Weights of a small mixture-of-experts language model, trained from scratch on English Wikipedia.
Training: 390M tokens, 5948 steps.
Below are experts of layer 6 (counted from 0) of a mixture-of-experts language model. Rows are named router (the router's row for the expert), up (a neuron's input weights, with its number) and show model dimensions 112-223. Each number is 50 + 15 x the weight over its row's rms, rounded and kept within 0 to 99.
After each expert's rows: a language model's description of what the expert responds to. This comes from a sample of Wikipedia text that the model never trained on.

# expert 59
router:66 53 63 58 34 67 49 34 72 38 63 61 47 37 67 44 28 41 22 56 65 71 53 47 58 54 55 44 60 49 62 55 43 60 34 32 20 59 32 67 46 51 62 41 52 43 35 62 43 37 70 32 53 42 78 43 49 34 44 41 41 40 40 40 24 29 57 57 67 26 72 36 39 75 28 76 37 44 40 40 63 71 51 42 50 54 21 58 65 86 28 64 56 48 31 75 42 35 72 53 41 49 45 42 52 66 63 30 57 62 86 50
up0:52 76 49 33 26 67 57 34 62 51 70 50 43 11 30 26 64 57 36 49 54 40 55 32 44 46 31 74 26 57 34 23 60 67 39 39 78 52 46 79 51 66 23 64 45 60 44 42 56 18 53 42 49 50 70 53 63 68 67 66 43 48 48 75 36 38 52 53 19 93 34 78 46 29 44 48 26 55 46 56 75 45 29 70 51 34 52 17 34 68 32 46 37 60 51 59 60 63 64 45 50 31 40 60 50 54 31 44 52 21 51 35
up1:52 37 42 85 63 70 58 18 50 49 58 67 73 73 45 45 42 31 32 35 57 54 59 52 59 27 47 47 49 53 72 37 35 50 38 83 18 49 54 57 50 51 56 55 25 33 22 81 31 59 34 40 39 24 39 23 39 58 62 43 49 80 46 27 54 16 50 42 52 63 46 28 57 61 55 51 78 51 32 50 55 51 54 59 62 58 41 30 77 39 23 26 52 47 35 59 68 48 60 26 55 62 53 59 24 57 45 37 50 77 34 66
up2:24 48 52 59 69 67 57 25 16 66 50 34 63 40 66 41 53 48 53 64 56 49 43 55 50 49 47 56 43 65 58 55 62 70 56 61 39 28 62 56 60 27 09 75 55 50 40 54 72 81 40 74 53 37 50 76 50 36 75 71 30 54 46 40 42 62 65 51 57 88 44 19 55 27 47 68 46 55 34 41 48 68 31 74 32 15 46 40 44 22 75 56 48 65 48 54 57 44 52 49 64 54 36 35 43 45 70 48 51 55 62 31
up3:59 42 81 41 63 55 46 48 68 48 74 40 76 63 54 48 37 49 50 42 43 54 73 54 62 41 39 54 20 48 70 51 59 79 35 36 52 50 29 45 51 52 61 53 66 56 26 62 20 73 50 45 54 32 65 32 62 39 19 51 66 60 41 16 53 48 58 26 45 32 47 58 58 50 48 57 47 48 25 55 51 52 53 34 63 40 44 61 49 67 22 72 42 48 58 80 30 32 61 93 32 49 71 28 52 71 50 68 48 49 38 25
up4:36 51 56 35 51 38 56 57 66 53 44 74 59 40 63 24 55 77 38 41 68 17 31 29 43 50 50 55 57 79 56 93 56 35 70 45 60 48 70 33 47 62 67 67 56 74 56 44 62 60 49 53 61 63 59 48 53 65 31 47 37 44 49 40 53 47 21 41 51 71 62 73 52 61 18 37 64 27 82 48 75 39 88 26 57 48 35 74 42 79 54 51 40 57 60 42 67 65 38 45 21 41 36 46 59 66 26 35 41 52 62 34
up5:62 47 33 61 49 58 53 48 65 52 51 65 72 40 36 73 44 22 63 61 26 31 48 89 71 46 62 19 37 27 42 48 54 56 50 41 58 46 46 40 39 54 49 46 67 77 80 49 10 28 33 75 40 56 50 18 48 43 69 38 55 39 40 78 30 67 58 37 58 39 37 43 38 58 53 69 32 47 45 38 57 67 57 60 73 67 74 21 35 67 71 37 59 58 37 59 29 45 64 51 70 53 50 56 28 34 56 52 69 62 44 65
Description: Base verbs after "to", like make, help, provide, pay, and nouns after "in" in phrases such as in contrast, in response, in order.

# expert 41
router:70 48 63 35 38 50 45 34 53 50 57 29 44 34 70 52 36 47 28 63 34 70 27 32 32 58 33 55 68 54 45 44 73 74 39 67 25 38 81 68 51 68 51 41 64 44 60 53 77 33 43 58 55 68 61 48 49 58 59 51 42 77 37 56 30 42 67 65 62 42 45 62 67 39 40 69 35 53 50 52 44 64 48 11 62 46 41 50 64 54 44 51 31 12 36 39 58 72 42 20 44 50 75 41 34 55 48 36 76 73 62 43
up0:47 68 51 55 41 37 75 54 61 73 65 49 40 24 64 76 53 79 67 64 29 50 30 41 39 49 61 28 54 51 30 51 63 43 55 50 42 74 19 72 43 33 44 55 44 54 62 49 49 37 45 60 48 47 48 61 40 69 79 26 46 53 25 56 50 50 45 42 51 54 73 47 67 59 45 18 58 29 73 74 36 39 72 55 41 54 68 33 58 75 34 48 36 62 53 61 61 36 37 37 56 55 53 51 29 53 22 39 48 41 40 91
up1:44 39 56 36 47 56 30 40 30 89 18 38 37 29 68 12 68 40 44 72 37 27 64 46 47 58 67 31 42 49 29 61 48 72 68 42 57 40 71 35 76 43 49 53 62 73 56 44 47 49 26 81 54 81 60 52 52 64 48 59 29 74 44 59 73 86 67 58 61 44 24 62 52 60 59 59 32 54 35 26 21 70 52 26 54 57 61 36 51 37 57 41 33 38 13 60 71 76 30 46 53 53 40 52 48 78 50 25 33 47 66 36
up2:66 54 50 32 43 53 09 56 31 77 66 50 66 68 34 34 58 56 29 50 39 38 38 48 69 40 40 86 45 57 42 49 52 55 59 41 43 26 48 54 61 49 23 60 63 46 33 34 58 51 47 54 50 21 71 51 40 59 48 48 33 16 45 63 45 54 73 41 96 63 73 71 41 53 52 65 29 48 53 32 83 45 33 47 44 37 41 47 53 52 39 53 41 56 53 59 75 48 53 00 45 53 44 62 49 26 54 33 48 70 34 61
up3:42 35 69 56 25 62 66 34 70 45 39 41 67 55 39 62 50 39 28 52 61 44 33 33 68 58 45 89 17 74 83 42 46 52 25 58 58 44 47 27 58 61 37 53 58 46 67 57 92 73 43 46 58 42 20 59 42 34 38 52 42 80 58 51 48 44 66 30 75 58 55 42 45 43 39 34 53 34 28 42 42 57 61 52 85 60 77 33 55 47 30 60 22 43 43 34 47 54 85 31 61 59 64 59 00 60 38 38 53 59 34 48
up4:48 47 71 71 61 24 44 61 44 68 67 43 14 53 65 47 32 61 59 44 53 27 49 29 46 30 67 58 79 59 34 60 54 43 61 65 54 59 38 59 48 44 59 69 59 62 38 61 42 26 54 29 49 45 46 52 26 39 14 45 32 32 72 49 48 50 31 40 55 24 58 45 48 91 41 59 29 23 42 46 47 59 53 59 58 60 56 27 48 52 38 56 63 56 37 50 71 17 46 43 38 41 35 56 57 66 47 40 41 63 27 83
up5:51 44 56 47 28 39 47 58 59 18 61 46 47 69 68 56 58 59 52 78 56 57 38 35 35 39 84 26 72 61 60 59 42 36 59 47 56 28 52 71 58 23 26 39 55 42 63 61 27 49 54 79 56 31 30 55 34 52 52 68 46 54 86 44 28 43 66 60 53 58 66 58 71 54 64 92 51 45 76 32 43 51 30 38 47 63 68 39 76 43 55 34 34 57 29 37 48 50 58 36 54 14 63 57 68 45 40 34 64 49 40 58
Description: The preposition in before years or months, e.g. awarded the medal in 1967, sentence-initial In 1950, plus month names and event names like Championships.

# expert 54
router:67 48 51 35 40 49 45 59 49 45 85 47 54 34 70 21 42 66 46 51 47 53 60 28 49 34 30 53 47 68 50 55 98 68 41 60 58 60 41 54 43 58 47 77 56 43 37 67 22 31 65 28 36 46 27 50 55 19 57 69 48 74 25 54 38 51 33 43 54 38 47 42 71 73 50 59 44 27 66 31 42 52 56 46 58 69 38 66 56 64 34 62 52 28 37 48 46 40 58 57 37 51 67 57 55 59 54 36 66 41 45 52
up0:43 55 73 51 32 34 57 59 71 68 40 62 56 69 52 50 44 63 23 62 65 69 68 45 43 21 19 64 63 29 48 60 48 42 66 39 54 55 70 52 68 16 57 31 35 32 20 49 41 68 49 43 34 36 33 30 45 27 46 52 55 33 49 51 47 51 57 43 50 25 44 61 50 49 56 41 45 55 46 65 54 46 50 50 50 51 38 68 26 53 34 64 40 58 27 50 82 58 36 91 29 33 52 32 34 97 41 44 59 84 61 62
up1:44 69 61 49 55 67 50 65 72 47 66 65 54 64 67 32 50 42 42 27 48 33 45 39 62 50 32 59 54 30 63 64 79 39 20 32 53 54 32 71 28 73 62 71 40 64 47 44 27 58 40 68 45 28 58 30 37 27 83 49 53 76 53 17 55 51 54 53 52 56 50 46 35 75 25 56 33 53 30 27 70 71 51 43 47 77 59 37 34 64 33 44 67 53 45 59 62 39 59 26 63 44 06 85 48 69 50 50 63 46 54 49
up2:42 74 66 31 27 45 80 32 59 56 59 44 60 63 70 48 33 47 48 60 81 44 67 72 53 42 24 53 62 71 40 55 71 44 61 33 70 52 24 48 27 92 54 39 64 60 46 68 58 43 42 56 54 42 41 59 60 41 52 52 25 64 55 70 44 82 80 44 37 51 31 61 52 57 54 37 53 50 58 73 48 68 72 56 66 30 43 14 36 33 57 50 48 65 32 33 53 28 35 57 61 60 51 42 47 74 60 47 62 28 49 42
up3:64 51 58 59 55 61 26 50 47 55 65 39 78 47 34 36 50 65 39 53 42 44 60 51 39 24 25 57 47 36 23 43 58 63 38 50 43 86 46 40 50 56 26 49 44 46 86 38 46 60 48 84 70 51 66 42 47 52 23 29 64 63 86 56 63 42 27 61 29 18 53 57 63 50 63 98 39 57 57 41 58 35 42 54 24 42 18 80 67 53 49 38 50 42 38 60 69 58 60 52 46 54 62 50 70 38 50 28 40 85 70 30
up4:49 59 35 58 52 63 61 53 52 34 77 49 50 36 44 71 77 87 66 36 14 42 37 63 51 27 49 56 53 40 46 58 57 51 44 59 64 33 51 56 61 42 47 46 36 75 43 39 35 33 46 44 43 58 52 60 43 72 28 59 47 75 68 43 60 32 53 20 54 30 32 55 39 82 55 58 56 32 82 35 52 53 36 45 62 43 22 46 63 73 17 54 68 60 54 50 44 78 49 30 48 15 24 38 78 39 40 55 66 42 59 55
up5:52 30 58 64 52 75 46 44 50 63 37 51 81 34 35 66 24 46 60 53 44 37 64 40 42 45 37 47 34 72 52 59 48 27 61 67 81 46 44 39 62 46 21 31 69 36 69 64 49 24 62 37 58 49 46 75 30 17 82 46 26 21 60 26 30 72 69 49 50 39 52 42 32 48 71 37 63 59 74 74 87 63 74 47 41 60 51 33 48 61 76 59 32 48 66 62 49 35 48 52 60 30 71 25 64 39 34 11 66 62 44 69
Description: Prepositions and conjunctions linking a verb or adjective to its complement, such as due to, clear about, before, because.

# expert 61
router:38 48 46 40 37 56 69 55 32 28 54 51 42 59 65 53 47 39 33 17 47 65 52 51 47 63 41 33 43 42 53 33 48 66 33 75 38 44 51 42 47 49 59 68 56 25 61 70 59 46 77 36 26 62 38 12 59 45 62 45 48 84 42 46 23 50 52 39 41 58 58 36 67 75 36 54 31 62 69 38 58 45 71 43 44 43 49 69 32 66 47 44 32 27 26 51 47 62 74 49 52 64 41 47 80 61 61 23 47 36 48 49
up0:52 47 34 52 54 52 57 46 45 65 72 52 58 28 41 59 55 75 33 85 57 46 68 47 64 36 59 64 27 52 49 08 56 62 36 67 25 40 83 39 69 68 40 83 57 48 55 74 55 61 36 55 42 41 48 22 53 33 45 40 54 76 41 46 62 56 84 52 52 39 48 52 71 61 48 58 35 45 63 69 59 46 56 69 65 67 47 42 47 49 22 48 66 21 38 59 65 49 50 31 38 74 48 47 35 29 36 35 39 29 39 52
up1:50 42 42 35 76 25 37 47 68 31 56 43 39 52 60 56 23 33 62 52 38 73 78 72 20 59 52 36 52 42 36 40 73 46 46 39 38 39 70 77 45 52 66 45 46 33 36 42 71 49 52 36 66 53 44 49 51 70 44 78 66 64 64 48 24 38 38 30 66 44 30 43 15 26 48 55 49 80 51 68 64 46 45 46 81 54 56 52 57 76 50 24 32 68 50 39 59 34 84 50 66 52 43 52 62 47 51 51 32 53 50 32
up2:76 56 78 60 55 48 60 49 17 55 72 55 56 48 46 31 44 59 55 33 60 63 53 42 49 55 21 31 34 39 39 58 44 39 32 40 48 30 27 50 45 50 40 75 53 53 65 22 48 60 39 66 46 80 71 28 41 50 42 32 30 60 50 71 47 45 45 41 52 54 72 42 62 54 73 66 55 36 35 51 48 48 63 34 44 43 21 59 70 55 29 47 37 48 65 42 33 64 55 27 15 60 37 45 79 44 62 30 41 61 71 47
up3:86 34 31 35 59 50 68 54 49 35 37 53 48 63 37 43 47 38 58 72 82 76 47 68 43 64 39 31 21 19 66 57 62 50 39 64 53 65 11 36 57 66 53 41 41 78 70 39 45 65 42 47 58 62 19 39 51 61 63 53 46 73 44 33 53 56 25 32 50 58 62 48 49 62 54 29 58 40 30 50 88 45 43 50 29 40 45 30 46 29 28 47 67 68 49 64 52 74 39 37 29 35 57 64 61 30 53 44 55 58 54 55
up4:31 57 25 49 55 68 59 69 51 39 73 45 51 59 33 34 75 65 45 45 62 53 28 44 54 46 54 46 31 43 76 41 32 34 56 89 46 43 53 57 39 61 15 39 27 67 64 36 34 53 71 67 48 50 51 47 46 61 52 59 50 52 21 58 30 18 48 69 37 70 50 62 56 72 54 25 59 26 36 17 59 23 74 58 64 65 64 57 45 41 43 69 45 26 39 43 61 53 40 37 59 41 46 63 31 31 37 27 53 41 57 52
up5:79 52 67 37 63 66 49 85 36 39 73 52 61 36 60 52 63 35 57 42 53 34 57 76 62 34 68 28 49 48 23 49 49 46 61 83 40 56 48 50 63 37 61 42 64 61 71 40 34 34 14 36 52 43 57 46 48 31 51 43 44 59 74 44 39 41 52 29 49 37 51 61 73 78 79 62 40 61 49 44 33 30 33 44 37 56 37 45 43 45 41 37 57 62 35 52 72 30 56 25 39 36 48 63 80 53 34 22 20 46 41 61
Description: Hyphens inside compounds (same-sex, value-based), prefixes like anti, neuro, micro, and prepositions or articles after studied or include.

# expert 31
router:47 43 14 57 38 65 61 63 51 48 50 38 43 51 61 37 12 63 52 60 62 58 55 25 38 52 59 42 45 56 41 62 95 83 31 56 43 49 51 29 39 40 27 84 48 41 58 52 48 44 61 42 20 52 68 50 59 19 50 71 44 64 23 50 29 31 36 45 54 68 69 44 63 67 51 65 39 63 54 40 58 47 57 32 62 53 65 30 55 70 22 67 42 51 23 51 52 49 48 72 61 56 43 49 72 49 76 51 31 62 61 46
up0:35 57 50 71 52 33 49 26 61 44 35 47 53 50 46 60 47 37 16 58 45 47 62 66 26 77 44 67 51 66 60 56 55 73 47 57 46 61 65 52 65 32 59 15 52 44 50 45 31 60 27 36 44 70 35 40 62 62 40 34 46 58 54 21 48 40 24 48 52 37 58 24 70 53 70 65 39 70 51 52 56 27 43 57 30 67 59 32 54 74 31 45 71 58 49 25 54 47 41 46 60 45 42 39 58 56 65 63 20 66 56 57
up1:43 25 29 52 45 50 43 39 62 34 16 24 29 59 54 47 26 43 49 36 61 40 61 28 65 64 52 36 58 56 41 65 81 29 54 73 48 40 53 68 27 15 23 53 64 40 48 60 67 68 44 35 73 80 54 27 62 53 34 41 43 26 48 53 73 30 50 29 43 33 62 45 72 47 49 85 44 60 49 64 18 45 46 59 55 83 63 42 60 56 41 46 35 26 46 74 50 54 56 61 68 44 61 67 65 54 48 58 54 36 44 53
up2:32 50 56 76 32 66 72 41 21 31 28 53 57 66 30 69 60 59 55 53 52 62 38 30 57 41 36 39 47 49 32 25 62 41 47 64 64 77 68 71 60 21 28 20 57 38 75 45 75 43 95 64 60 48 48 57 78 54 72 36 48 44 40 50 44 75 26 49 62 29 73 44 23 74 48 65 43 67 67 52 55 31 40 34 41 52 39 37 59 48 42 55 18 31 39 41 37 59 32 57 49 57 67 17 58 41 27 59 75 56 73 51
up3:48 28 69 24 61 71 36 39 48 53 55 46 46 36 72 60 27 55 53 62 54 31 66 55 61 55 17 54 35 46 56 45 33 48 67 23 32 52 33 28 30 33 36 32 75 64 46 69 59 40 32 71 35 66 49 38 34 22 69 45 45 71 24 63 70 45 53 60 66 55 48 53 54 63 36 38 39 83 49 47 43 56 55 71 50 29 50 28 56 47 61 55 69 53 54 52 41 35 59 00 46 80 40 67 54 35 37 44 22 66 47 42
up4:52 34 35 14 56 51 42 46 59 50 62 43 37 54 39 42 58 56 73 36 21 66 48 71 41 57 38 31 50 45 37 35 52 22 48 58 40 59 52 53 61 46 35 49 56 42 56 69 58 74 48 53 42 61 72 22 61 40 53 42 42 70 50 70 54 54 68 39 36 62 51 54 52 64 54 63 47 50 55 53 32 66 50 48 50 44 49 67 52 45 44 55 40 65 47 57 56 37 60 31 53 46 52 49 84 35 78 32 43 25 49 46
up5:51 73 45 47 55 50 61 64 48 35 45 61 23 52 39 44 36 38 81 54 56 61 46 71 49 45 48 47 35 38 57 58 55 56 29 31 50 55 43 42 29 33 51 68 58 85 37 30 59 27 79 53 51 59 50 68 51 59 66 91 47 71 56 22 51 26 63 86 74 56 96 72 42 42 45 22 72 50 53 38 27 43 44 60 53 49 72 39 41 54 23 54 56 56 24 40 54 31 37 35 41 35 60 59 57 31 29 40 32 51 46 51
Description: Colons after infobox or list field labels (UNII:, Website:, Start:), line-initial list dashes, and prepositions like on, at, from.

# expert 51
router:59 62 54 24 18 64 32 36 71 43 59 40 41 30 49 37 19 45 51 34 70 39 27 45 23 54 43 62 38 41 36 25 46 72 28 44 35 38 44 38 43 37 38 58 71 59 15 64 41 45 67 45 47 47 48 44 57 53 88 55 28 41 45 50 44 62 54 69 63 59 52 40 58 32 47 51 29 62 66 28 66 44 66 48 49 36 28 82 49 49 48 57 32 03 39 59 46 62 57 40 52 46 31 51 57 50 52 37 46 55 57 46
up0:53 47 58 18 62 08 47 17 47 45 52 52 47 69 56 51 46 48 51 40 69 50 63 26 48 48 54 42 33 59 69 71 51 46 66 47 68 54 81 52 59 28 32 59 45 53 41 52 64 53 77 51 31 21 45 57 76 35 69 39 48 77 48 39 35 76 25 52 64 56 79 39 56 71 65 43 42 35 63 34 54 83 51 49 44 65 51 51 80 63 40 69 28 38 40 60 57 19 57 48 60 29 48 34 49 50 31 48 55 62 37 56
up1:82 47 52 18 65 74 47 08 40 60 65 38 35 56 57 31 59 23 63 61 52 22 62 47 46 51 65 83 31 54 77 55 42 50 39 69 84 55 46 65 59 33 57 47 45 68 46 48 53 59 39 28 46 39 54 46 43 49 79 33 56 47 59 59 35 60 53 59 53 25 14 62 62 51 34 45 28 53 71 60 49 42 41 35 58 27 68 87 33 81 47 47 51 40 42 30 64 32 31 33 33 64 50 38 36 40 87 40 40 41 56 48
up2:32 43 61 63 44 70 29 56 60 33 58 41 27 44 73 31 32 33 52 56 65 57 42 66 27 53 57 31 16 74 56 53 50 60 41 49 67 42 49 46 42 59 40 76 65 64 37 88 33 74 48 32 60 31 24 42 34 59 44 49 18 61 57 40 70 64 36 65 66 60 66 42 42 31 60 57 56 40 44 33 64 47 41 42 46 56 34 69 51 30 54 66 63 40 41 41 45 59 51 52 58 53 43 53 47 52 69 43 47 56 63 38
up3:44 46 54 38 39 35 45 25 47 39 52 50 35 45 67 55 44 66 35 38 53 23 60 72 48 74 34 70 27 64 45 50 75 35 52 34 15 36 59 47 37 62 59 26 50 18 16 75 44 64 71 48 50 55 25 37 54 31 75 36 64 70 32 41 40 58 41 63 40 65 54 62 59 48 57 35 56 56 62 47 63 29 54 48 61 57 31 61 63 47 44 52 53 74 68 72 76 54 73 29 40 88 85 19 53 37 61 45 65 66 41 57
up4:52 52 81 46 48 40 55 29 54 33 65 35 76 62 43 35 45 33 32 33 67 45 48 41 36 62 42 33 53 42 26 13 37 52 54 37 27 50 31 51 59 27 40 40 50 62 58 46 52 49 57 65 45 34 48 22 36 61 60 42 49 46 41 59 56 70 53 50 74 51 55 69 56 62 42 60 44 88 42 49 52 61 79 49 48 44 41 25 53 38 35 33 53 38 49 52 33 30 49 67 50 28 67 32 56 24 55 32 57 35 78 45
up5:51 48 39 42 29 68 60 38 36 39 68 33 28 34 55 62 46 42 64 34 57 56 48 42 68 56 50 33 53 58 66 40 41 60 47 24 62 52 74 39 58 51 65 33 68 76 28 69 58 36 51 10 78 29 19 42 50 45 65 47 42 54 52 57 46 22 42 52 76 38 52 55 46 71 50 34 27 45 63 38 84 52 54 50 35 43 52 32 74 77 25 74 46 39 41 44 64 67 38 35 73 50 61 54 62 36 51 17 73 37 51 38
Description: Plural nouns and the plural s, often after the or these, such as areas, forces, households, communities, moths.

# expert 6
router:59 39 26 45 30 41 57 75 36 26 52 29 64 50 64 35 39 47 47 56 51 49 55 47 42 49 30 48 35 49 06 45 77 77 54 45 28 63 33 55 70 51 51 60 70 26 56 24 54 33 37 55 63 86 67 34 39 46 44 58 65 38 37 41 47 49 27 31 62 48 81 30 72 52 67 71 70 50 43 58 56 43 55 23 58 54 58 43 44 35 35 34 32 34 37 29 37 61 50 63 62 59 28 54 76 67 45 46 54 66 66 55
up0:33 41 54 42 54 42 28 47 57 51 40 22 55 35 47 50 46 67 50 44 61 40 62 68 35 77 21 53 16 14 50 44 58 44 41 63 61 28 48 48 42 41 64 74 43 42 22 37 78 58 49 56 36 50 54 36 40 50 44 54 57 53 54 29 24 44 62 16 58 51 57 50 47 47 51 42 28 41 65 78 46 46 56 60 51 61 71 46 66 68 39 14 13 60 55 24 40 56 32 52 65 34 56 43 80 59 58 56 28 80 69 64
up1:49 49 41 77 52 66 74 47 45 50 58 64 10 47 59 65 45 70 50 52 55 29 62 36 56 54 30 40 42 26 56 60 50 45 44 65 53 73 51 37 20 45 31 51 29 46 70 67 57 62 36 36 50 51 72 48 52 48 52 35 59 57 46 79 74 74 58 30 58 52 42 48 61 65 74 61 61 86 68 61 22 36 30 64 57 59 49 48 59 79 26 61 81 68 47 35 36 63 57 31 40 64 39 27 69 55 37 46 22 36 51 47
up2:42 52 31 49 39 38 85 60 50 54 68 38 70 61 65 37 30 59 37 41 33 72 37 41 68 65 55 31 29 72 68 36 75 62 46 48 41 53 72 43 87 47 36 66 77 31 46 33 39 71 40 52 55 54 51 51 39 67 58 28 37 52 51 30 42 41 26 38 56 57 61 19 43 46 54 52 42 55 39 24 42 38 35 39 46 58 78 53 50 45 46 51 46 19 52 60 53 73 45 38 60 36 37 83 43 48 38 37 53 40 68 92
up3:54 43 12 38 61 64 50 23 55 23 39 41 70 24 57 30 40 53 38 54 38 40 57 32 47 48 38 46 28 34 65 65 68 47 49 58 53 42 34 66 62 62 29 69 62 59 47 34 64 44 62 54 54 86 59 43 45 38 86 53 42 30 62 43 62 57 45 51 60 52 58 56 37 48 74 89 45 49 47 43 26 32 36 78 59 54 69 79 64 37 66 55 26 36 48 28 49 18 49 42 49 38 47 80 63 54 47 54 49 29 59 58
up4:40 33 17 21 68 86 49 54 43 56 45 44 62 37 48 48 71 55 75 71 46 75 71 41 54 36 24 65 56 38 50 41 62 64 52 50 74 61 50 49 41 52 25 52 73 54 66 58 40 34 51 70 61 57 51 48 56 33 49 51 24 69 31 66 34 53 37 70 56 60 56 32 37 46 64 43 46 63 70 34 59 59 41 36 64 70 48 32 53 60 27 57 51 23 66 45 55 16 10 28 82 55 16 66 67 54 52 47 58 71 51 47
up5:63 44 56 59 35 62 64 57 65 20 63 57 33 86 63 47 46 32 45 19 65 77 52 58 50 47 53 28 44 44 47 17 65 77 44 60 38 33 62 52 48 38 64 59 61 61 67 16 61 52 28 61 35 48 31 46 21 61 46 55 56 50 70 26 50 44 31 57 56 77 67 67 61 53 60 53 70 53 43 31 68 38 40 39 44 46 58 36 56 60 32 47 41 66 26 40 39 31 39 39 58 70 55 57 56 65 47 51 55 37 47 44
Description: Symbols in LaTeX formulas, IPA slashes and entity codes like 0;, plus opening parentheses and quotes before glosses, e.g. \, (, /.

# expert 42
router:58 58 60 47 32 67 62 35 65 08 63 53 54 61 52 59 32 51 41 27 69 71 39 32 38 22 42 46 52 34 54 48 46 66 59 52 50 28 61 46 60 31 47 59 64 43 56 62 77 38 43 50 54 56 51 55 74 51 55 38 49 52 39 54 33 29 36 40 51 36 47 45 63 32 48 61 36 54 59 30 76 51 63 52 59 29 32 48 43 46 27 31 44 36 31 52 57 59 61 57 60 78 44 40 36 58 62 53 40 57 72 19
up0:59 59 46 64 46 45 35 38 68 21 67 37 34 38 56 38 48 47 61 45 84 54 58 39 58 42 50 37 64 68 24 59 43 58 76 59 42 46 57 54 73 20 47 52 67 33 39 44 44 63 30 50 80 75 49 53 42 32 48 25 45 62 18 35 17 45 46 46 57 44 78 47 60 06 43 53 56 45 45 67 73 58 41 61 32 42 68 38 42 46 18 16 42 65 56 56 68 71 38 59 57 28 39 47 28 69 65 47 61 63 41 52
up1:50 58 71 21 59 62 49 39 49 41 79 33 51 48 42 42 51 38 28 09 55 65 27 51 27 25 32 52 31 45 73 50 43 60 66 44 59 37 73 44 47 47 50 76 69 36 70 41 70 50 62 47 49 48 36 45 76 13 38 28 36 67 43 38 45 55 31 53 34 23 38 49 73 47 31 39 57 64 42 60 71 64 46 29 45 43 33 37 84 53 55 41 25 54 64 61 44 52 29 64 66 78 71 31 61 67 37 21 79 69 59 69
up2:61 78 61 26 67 20 65 25 31 21 46 43 50 36 53 48 44 63 56 49 61 43 40 53 85 33 59 40 06 18 57 61 56 26 68 50 58 61 67 49 42 64 53 43 50 43 54 57 39 50 58 47 33 41 25 40 49 53 67 43 18 75 50 51 45 43 30 38 47 34 31 33 48 54 50 39 28 50 54 56 40 58 49 58 61 54 19 30 65 53 32 69 65 41 37 81 61 54 97 65 49 57 74 51 65 82 53 37 32 38 51 44
up3:56 50 47 47 59 53 48 44 54 40 64 71 56 62 43 36 34 61 57 57 72 48 12 69 69 64 55 67 26 28 55 43 49 71 51 75 36 55 68 81 56 83 38 64 36 43 50 52 65 58 41 64 56 35 30 46 44 44 27 51 40 55 67 22 45 56 50 47 33 72 44 13 73 20 34 69 44 43 42 46 68 48 11 61 54 57 49 26 46 37 18 42 12 64 13 61 47 62 34 48 64 41 49 24 24 44 51 60 67 42 40 52
up4:60 43 35 56 40 39 95 57 76 55 66 55 81 50 53 14 53 67 52 21 61 55 38 36 65 64 53 35 18 42 63 40 35 68 52 23 61 42 60 54 52 48 33 44 57 72 59 56 65 65 51 46 53 70 65 29 46 52 51 25 29 75 48 62 51 36 73 58 52 59 46 75 65 36 42 45 51 70 36 65 28 53 51 62 75 20 50 29 52 35 45 54 43 45 35 24 85 05 57 16 45 53 41 36 45 47 60 55 51 46 61 49
up5:62 45 66 72 23 55 59 65 31 18 44 59 53 50 62 29 52 45 46 51 58 36 59 30 64 72 65 33 32 34 73 65 47 48 46 54 36 42 62 56 65 54 29 54 59 42 50 73 54 47 33 40 50 43 32 77 45 44 56 52 38 61 33 50 51 59 14 40 66 57 50 58 49 64 46 39 39 63 64 55 45 60 80 37 66 48 44 48 79 58 13 51 63 35 42 24 35 28 44 40 51 50 33 47 68 48 35 42 49 48 61 64
Description: Nouns naming written or released works and their forms, such as version, edition, book, collection, list, often after the.